Below are experts of layer 2 (counted from 0) of a mixture-of-experts language model. Rows are named router (the router's row for the expert), gate (a neuron's input weights, with its number), up (a neuron's input weights, with its number) and show model dimensions 0-127. Each number is 128 + 32 x the weight over its row's rms, rounded and kept within 0 to 255. Numbers have three digits each.
Before each expert's rows: a language model's description of what the expert responds to; "gets" lists some tokens that make up at least twice as much of what it gets as of all text. This comes from a sample of Wikipedia text that the model never trained on. Tokens count by the router's weight.

# expert 27
Table row endings. Row-closing pipes with line breaks, markdown header rules like |---|---|, closing parentheses and heading ends, plus occasional were.
gets: " |\n", "\n", " |", ")", ")\n", ";"
router:151127145131170154133117143145147135146114134144094092142123136115130132137115101105127089070158087163137149100068214090130134102099181102162087087114109126128153150123104107177137164159108091141118096119130126114112164131084150171151146189151183139139131158176090163179200064139080082158120097177209137196105144157125111103117113194141127216116185084086108141111166103134132097152125
gate0:137142159159172110092158111101160159107100149054111161161132132168096071135121131095161153114108124057118112133105130076116105138084103092100172097159159024114141140116149152112090147102125150132182168045178155118144179123122129189113138148187136070191135126159126113090147085084190162091095110117112120177157120117161129158122112167147114107086144151128104119141086185134146126094172
up0:215078140099141164100137117089051117088110101103076130146107139132074126124158142129093094151155195117137095102143111131085085096178157159121082099164133068108058124170102100159132155139139100091118134140120158145108194140145122138166143091160122153160124127150084050133145118135125104093161066145086103096158177121117108160157101092159133065086158157166097132107168162069122134165129
gate1:115107070142130136170153144171104081133143192091118085105177196078107126172167143139124097183123171171102128118081168139136090134155126119170107131151117122084130095130125136173153183108184142073092137095098162120122146137142172215148098185097138127046138105186139149163102114124152132173096149154157082160128183144142138183151176125124125117087157164149101151114142112079144110071129
up1:187085128092109087112153131080164164129131053172157163109115053177118099111107095117101132108148078090135146132136100120119185168131128168119157141090141163157129159100139158084123075109076127159111104142156105109147120096148137059146139079189110160192122170096188089100112147160154155091170157128131179151129113097125114057116117118117085154141102114102167156155079146179077183148116

# expert 35
List separators. Commas, and, ampersands, semicolons and table pipes joining list items, author names and citations, as in Winterbottom & Hoese.
gets: ",", " and", ";", " |", " &", " or"
router:106078128147116136161059146113139116123116139112092168142152103082114138114094122207100139152130056148129116095183099092139152124131138207145159067117120116134121150152134162146168127155095106114144119111121104151064104161075086151095128090138078066181164182114085159140173108092212125139077121087170129086098084172097120108173138179140152138146106134167077096146112126077139136156096
gate0:172101074150120118121167107113107120162095121128105118118115077152126135135126141126142104068083184097135135111136125080082146212161148187166134136138080152134119109161106129148147134173111102183122152182121101062198162051132146211181138147159114111182104118150171173148195131148178137068085140125151125124110136124097113146133117135124190134156147109138048073117150168122133134149112
up0:163110142107149169125122151170148159150145109119123170089129152101131133112202196166103171131137153129128122093141138097139094113151075152118150147175135192111158087127102137135143158128131143157138154153123129145096150125151080127139131168191153132215125164160091164130208168146117117125095107109154086068132072122160105159091151097083177069112123057088131105092185169112189131200132
gate1:176133071079139098124058106157098076140149114170113072148083106134115120112119151125140111101091157184150191147149154102076141108084109149123133116165070129174155076122120073114121102115033164056088130181127144098147104122136132142116114108113063085145114129113185122128138131170138169062142116150166121104128111126077152070130132107046120134127172104116133162105167105161087136153146
up1:080108145140158095136142169089136117075108106139147146145122055143125104142135139119115116147112123127156081121130125109125101188130133174110164189105096089102143140118155152186133132093146165068088130133087174095073105164089085115140140145150077145073194118157135068106130190134112128140100078140116153149124088104162152151172118167127191143142083097106174099098167152071206215128121

# expert 3
Table cell separators. Pipe characters opening a new cell mid-row in markdown tables, plus dash list bullets and semicolons, e.g. | Win | 2–0, - Auf.
gets: " |", "|", "-", ";"
router:081172129109143144123153170142119099175095114169161141116136107113182152154119219119085073131184129140151134179106132111104128116172169069045165126120118152151146108152162155174161098059111170123148089092173112095166120145116149096161107088155141165111119191095123094164182163127108182146132123127084098155125106147148134096138130089168163103171110103087151163151084090120173125170074
gate0:102135132125077157139132110087095155165055167123154130125104241168068124138123159109160184105174179145116107126097091102154053143137159167123147170130089101067163127088122114150113158102123125140159139124165147089148120115148113135063138141124137107117135100146155125123152078070120124146148152083117131158074200147122130172152181158116111177207111092183124117116160089102173133137110
up0:111120110094147137160171117189153082134164105089134096166116059073146157092111088076073132116160061122125145122176142068109184172080102115113122143108110195141118174129169119117144091168154116088089088158123094138125141129127180114100149088111083153095084170145170137099097153184149120123109097179162123048182090169125147114124111119110106100114150176131187128097081156111113156120134
gate1:128154125131185073120145136177145099139093099119060123122108146166129091185090155116096118155160088088112134138094140106109113120114152120132131081171122122164175144060085112102079105127136120144216090140073137127110099091133163083135098089057169134160096166092100074186131125126118126164160125147153147059098078136113154081111170162136124188067169130093144142135145142133200106129158
up1:125104206128120086072133195168114110125021083073112153124138107134154063156147169084157074107138122087063088058118119156149122115118122149125160065099073115173122106141085126072108162129155138147183159113047151139124141068126160158120104104092118151116138160119110078175134114157106129142130094108142162098099125068162150109123148119089167125115105103145129100119147126118088122126111

# expert 55
Word-final -y and suffixes. Word-final -y and noun suffixes like -ry, -ies, -ment, in Powys, party, policy, plus dashes in year ranges like 1911–12.
gets: "y", "ry", "ies", "ment", "ice", "ce"
router:079102168171130118198125101123057127147177114108113123120160121193128106100137142149121110139133144127090107158167142094121091148120070128151142121088061123079163112077116133145086139082146079097162171115159122173125184141116068210119091165150103063112138149204140183133104154112134134098158158085109143116134077125161113086184161129090171141102153162132160171144084133158089147095136
gate0:123135105193161099169176126149094131093155097107093059077178149121118103107148135110148065105131106100092125161128103082123150157109130096171174211074107131124144157080100119159179116091116129086099183135105130152165140100069157114116071137154179118083202089146075168171101146129133114117137130137094151145146145113140156067169108120115109144115183123108129078134137160187089076099141
up0:063146158064163152071177142176123164124109133143124114145138123205150127175151105126125068108046161119095102151132096148082077141170089106116132079121151144071159103076142123179083137114154117194115197151175097156100143135133120124121110076140137125148115079144078141125149142119152130103158108167069125101110120161113168120177089100147148123126133149075090184115108164059154112156137
gate1:136138101107124133198109088080084111147144132111140150093141123156119133155158131137176066173130148166135117146126087118121128124052163123097128132160144120113120106068167149095143094194228139085136146149137108145096094119097108128156055106162114113156102136185138103162150140123167183141149135137101120104150162107121194117099110149182178124100191085087105189068151065083085135143131
up1:138095112092082152177128145165171118095115064185131148099163113161139075161151116096155124065150180197121160181093128129155132091141132120124180136109152131155163096114089126191139057130173089096183120182201120142122128097096106137108132131140132163110165077114100097123086159130091166180135168113120115126158144120159154075050153151140109162121084130125215153115148125144131150103131

# expert 6
Word-final vowel endings. Final vowel pieces like a, i, o, ia, ica ending names and place words, often in lists: Kampala, Khanna, America, area.
gets: "a", "i", "o", "ia", ".", "io"
router:120158140161181125159142156081064106086100126132100146108126102093120128144185085085141159176094103123181142138141139133195120093173119090133112078114055137139158154094065174105123102129129123098120148114127151104068075137096148148099108117136149158123112115117144144127077111139143152118078087169145135121157095041170133133193189124094113227130173098143117124148078145146171094085143
gate0:140130094147085159104108085129046071109120188183096106130100137144123082071089136163173149133141164123118173212134146131143113152099119158096109172099106111139152155192094126126230057105145143098141114169199123109145183128105138157114135116094101154176167145083136124160116119151101173136093126128159116130095138116116136073121149158130167152133118114160112072075095102170112170099126
up0:106150122113143168144100128177107085080082139167133180119200168116148118093164129123102154197110113131091107166158144172151097134140140118092162105191119193130123143087111089109143119117191155106158122088102184103150177100149134120102086094149112154114055092152143157196129109132122097175161143159098120137120133122129162145109174087068111115137061144047133125179094065084118110139134
gate1:082168127095104086187096171127113122147183081143134144115161103156110039161196130124150138171148061115104147105133127151130140081154127114068082132078051104164112108115176074187106168124129107157103201169126123168078144132098126160118121163128159094147104111132183143149106141122104128090106125147152065184112084138153165141129102093112124119121150135113093118145082145121103067159081
up1:190194157118104149061179162110106135082156144150136100077145131102125140123083182075105144103171107154151098120156166132106132122150070132095123133085083169120167131131107174128162101182154117103137094139069159163110135127115151161096132102094117118084150094118162058183139095170157140172058149118126165155151139103100138133090161081126123059164078189112132128167156095154128115094182

# expert 30
Y and ly pieces. Pieces with y, ly, he, ou inside or ending words, often names: Clyde, Olympiacos, extremely, Lubetzky, Ashby, the.
gets: "y", "ly", "he", "ou", "ry", " he"
router:137093128120082082187140133102113073096172132089112067098170098209143146056065116130130103187147112144119104154117143106141109147149116130130161155115095151103199134143167095109134130129116064134146187103158155151140199145126172187133110168126122117126152136160216127162076148110128129113155161095174116136095108162085140151110173119106122093068174167086142108132088104107114107184129
gate0:184081121121147061069121110151144118121129087159040118129178184121118143119168211123143128089125118114149137181129158103162087125182127141112166112085135131132140130137130141103136094123157058122113138150177117126159095185142092116111066091126151184177187115122142103132126136107094148151111195117145152151112162157172081132060140211099108123091142157104119161097138175142089144086108
up0:126089120093139135200157170183155124162151151145083116131111145143133124119180115106162138125082072151128144128144119079113117154150109164172149190072172157148088149103120100139129090142072045163116099131110113162138186125074108141123125104122133176153184140161137154156126179125122217177183218142103135136133081115127162122135045125100098162152105149150082116139133115146155170108121
gate1:190138136099145113158167089138158115036170107083109128113162120152175072104108143088119112204177136170171121167207129104106113134114130127124120180132149169129150191128118132113184114155146118142161109090124202150161157090061118109150126126123119131140159147150113099155109159157140146114112118102126134145153197119078125107076115180119140083062123139074131103077064081093096125147127
up1:137132098050136120130149146094059119138084148159148143137105180115058157112157079137112159130217138146111135110193146133155180160086070116124117138077122166103094174064116129138153138115141124135142099121134117094082085154149118124089107173181120121111131102118094134103108126069061084121187141099146176108156130162172158133133150089087056193155163126079148130147126164093099148137139

# expert 33
Suffix er pieces. The word piece er and relatives (ers, ter, ber) inside or ending words, as in artillery, player, lecturer, Tigers.
gets: "er", "ers", "ter", "ber", "ist", "her"
router:059085157099206148122106134122130150113201139152101147113076189086096118126085096144111139134093134099172102109106180147140111172093127143123138162098128162092137148143140088097149175069141163118132071198097150172111168125128098127157144084091144131121183103073168158163123128013116148127162113088158063117111136103121165129156123148145112134146127143138113081152140097176096107077123
gate0:134073134172126159157154100147155124094139074126134136069082077126122152193175077130143106141105118135163149118105101136168150215071130096095025139115132098107121175094096158103100100108110113103141128077104175124124140098161103153160122125134180117171160138148102112086124184115153132143167095065121134053123098153121067127085107085093108160115077140135081170167132130101121160150119
up0:140091135183159161122168144089104070148166159172138159133090110205147186196155123117181078109163148136164124117120162116181164112156116080058121177143168156132120118113115123099116124115117154080142143113089099159142142160206143047138138178138156074087165116194137143139114130123162070134160158117125136116128151172113133059131144133078127150136130166124103150174078143091114149169112
gate1:145145083049138212116135068093124187168093065127127097098096139155045133135131091125134109104112143086129137057117150143148111171071141144128134101091115104077129056106102112168128179074131069123152126123106075139070094140164146077088126114141161112121150077058189127136095126075128087117131148143128101123148144131108071132164107122145160133126120115128150133138147129085073154108121
up1:107135122088103153206096118080092145115118055138151148132117133143100165150133155123155142066187158173141147168076115119107070153072144108109082117113109152086140133157120144143130129079169134119085149162112093145038086082122156127061092128154111146150188091093136123101136106117140126080136074126143122083172104146083112105134140105178095099120109161126106140120165061074114151105209

# expert 42
Vowel-consonant inner pieces. Inner pieces like ot, ic, ric, og after a first letter, often in names and tables: votes, Eric, Licinius, Mexico.
gets: "ic", "ot", "ric", "oc", "ig", "it"
router:057152148123133145125141058127136064140168126110166091160108133121150118079149089134109146145157161128085119063162100158116161138175170170114046101151105136152174125105123131180118136165219085097144116079152158156146065122132135133105133123125164132167147119074116138114127157137168111084144174116200110107209134118155153071078139155126150122135152118155077132134081158144140168138069
gate0:094123151110101172150160102085098114126131196062129090162108127146126108170115145091162128144084109107136184106129148052119194069152150112091082139103122107172134074070120218140126075155113115127154178128150158094150095083169163159123123139085129148091147126115165053091170114176157131102124124084123119173201114121122102126118076083093089101139117130136123126132087123167108124171143
up0:077186130124167151124156109100158143119097134115094066153154122187140204126076131168124119177147111116146126154113086120176140118115133133154122160130082095100117120088114184071119131139164050123155141085130157099179114164159110185145141080155165131111175129091098207066114149117152106126118101187110061096124149134151101111146117145091123111152200122141161124167076141128105110207127
gate1:133067072109134108081151110169154115127135131148191099132143170119167094162161095131166121086119178115063156138205137136078117174124084136137148181153170181094149128110126123155120128151190145162157136111125068112114103104116086147198141093067124116155146062149165149152132079089141148146111131130124157122124149093105189096091138166063152092104158143065090124083128114097131123084178
up1:101114149173130112131141110116148092129151144142097188127082154115124111153162097138116105079181136165179108130085163159158149099153108091141156144153124172120138091054168114102159128091067133101123175122138175089111150134118096110123134117145149139139117144134160128156120054132201116163185173118182080083088133155141136103065162173148099069203075132113125144185224129140108128113145

# expert 58
Mid-word vowel-led pieces. Middle pieces of names and rare words following an opening letter, such as Byz-ant-ium, H-orm-uz, coll-ab-orations, inf-ant-ry, L-ond-on.
gets: "ant", "ab", "ill", "il", "ob", "amp"
router:126100085161103105054184086121102102068154104110120183156100157121065138114137132092182110140140113097110121127156144164101107158134150080125079195152068118190125151102121095163098091110157201076130097120207141105106105102119122103135152150134143131133142121091124104071136131150150074081133142160143161107066120135102173091117164177154080096079107139108165151054101104138100128132115
gate0:160161094119168138107157112062138131140107117130128141105108145098144107107140076073147102075149091128175137144111150121127136150112158155126107130198095114182156103120098163104098165126104122126089129150204128153131125082204123111160167097117166205158149102099115055122158080099150156119086163104130194163068124149058167100080153180099074090097092122154124175081139142148145133119096
up0:128131068118136174154140159141174109129082092125100141176112103146075111188108112050127153155049082107169175104194088093146166151163136098092110150056157118128106131152122144159144095165130150174137148087096098097125127129120176098116153160103087098118152121163119122131104144119182078139098139099123087149104138103112215092149149133145186120136129202114179090154111072122126080128115
gate1:169134136129073109148085123135129146051146177125186108111076141085160152164179161071098155147131155173117159103142126106091115164128189149127047146186068168181180119107099142100153134071127132108109100139118137161166077073122139101102113144131151144175151093123143093089137103163067124139089119107168153080106132110069070122100088134111133115088111059125105111111151079122139159138140
up1:123142176095174126124137125130151152164075126128094111065146105132086128133128194159105131133097085142122177112101133148216119154090086113109136115114163178139153142160157134146105131130094216152139184125101130104089153181101126078156140034129175157109142122106159145161120062105109160104058178097148156099078067161128074171169131159136115133138129096130123102165121164136178101123118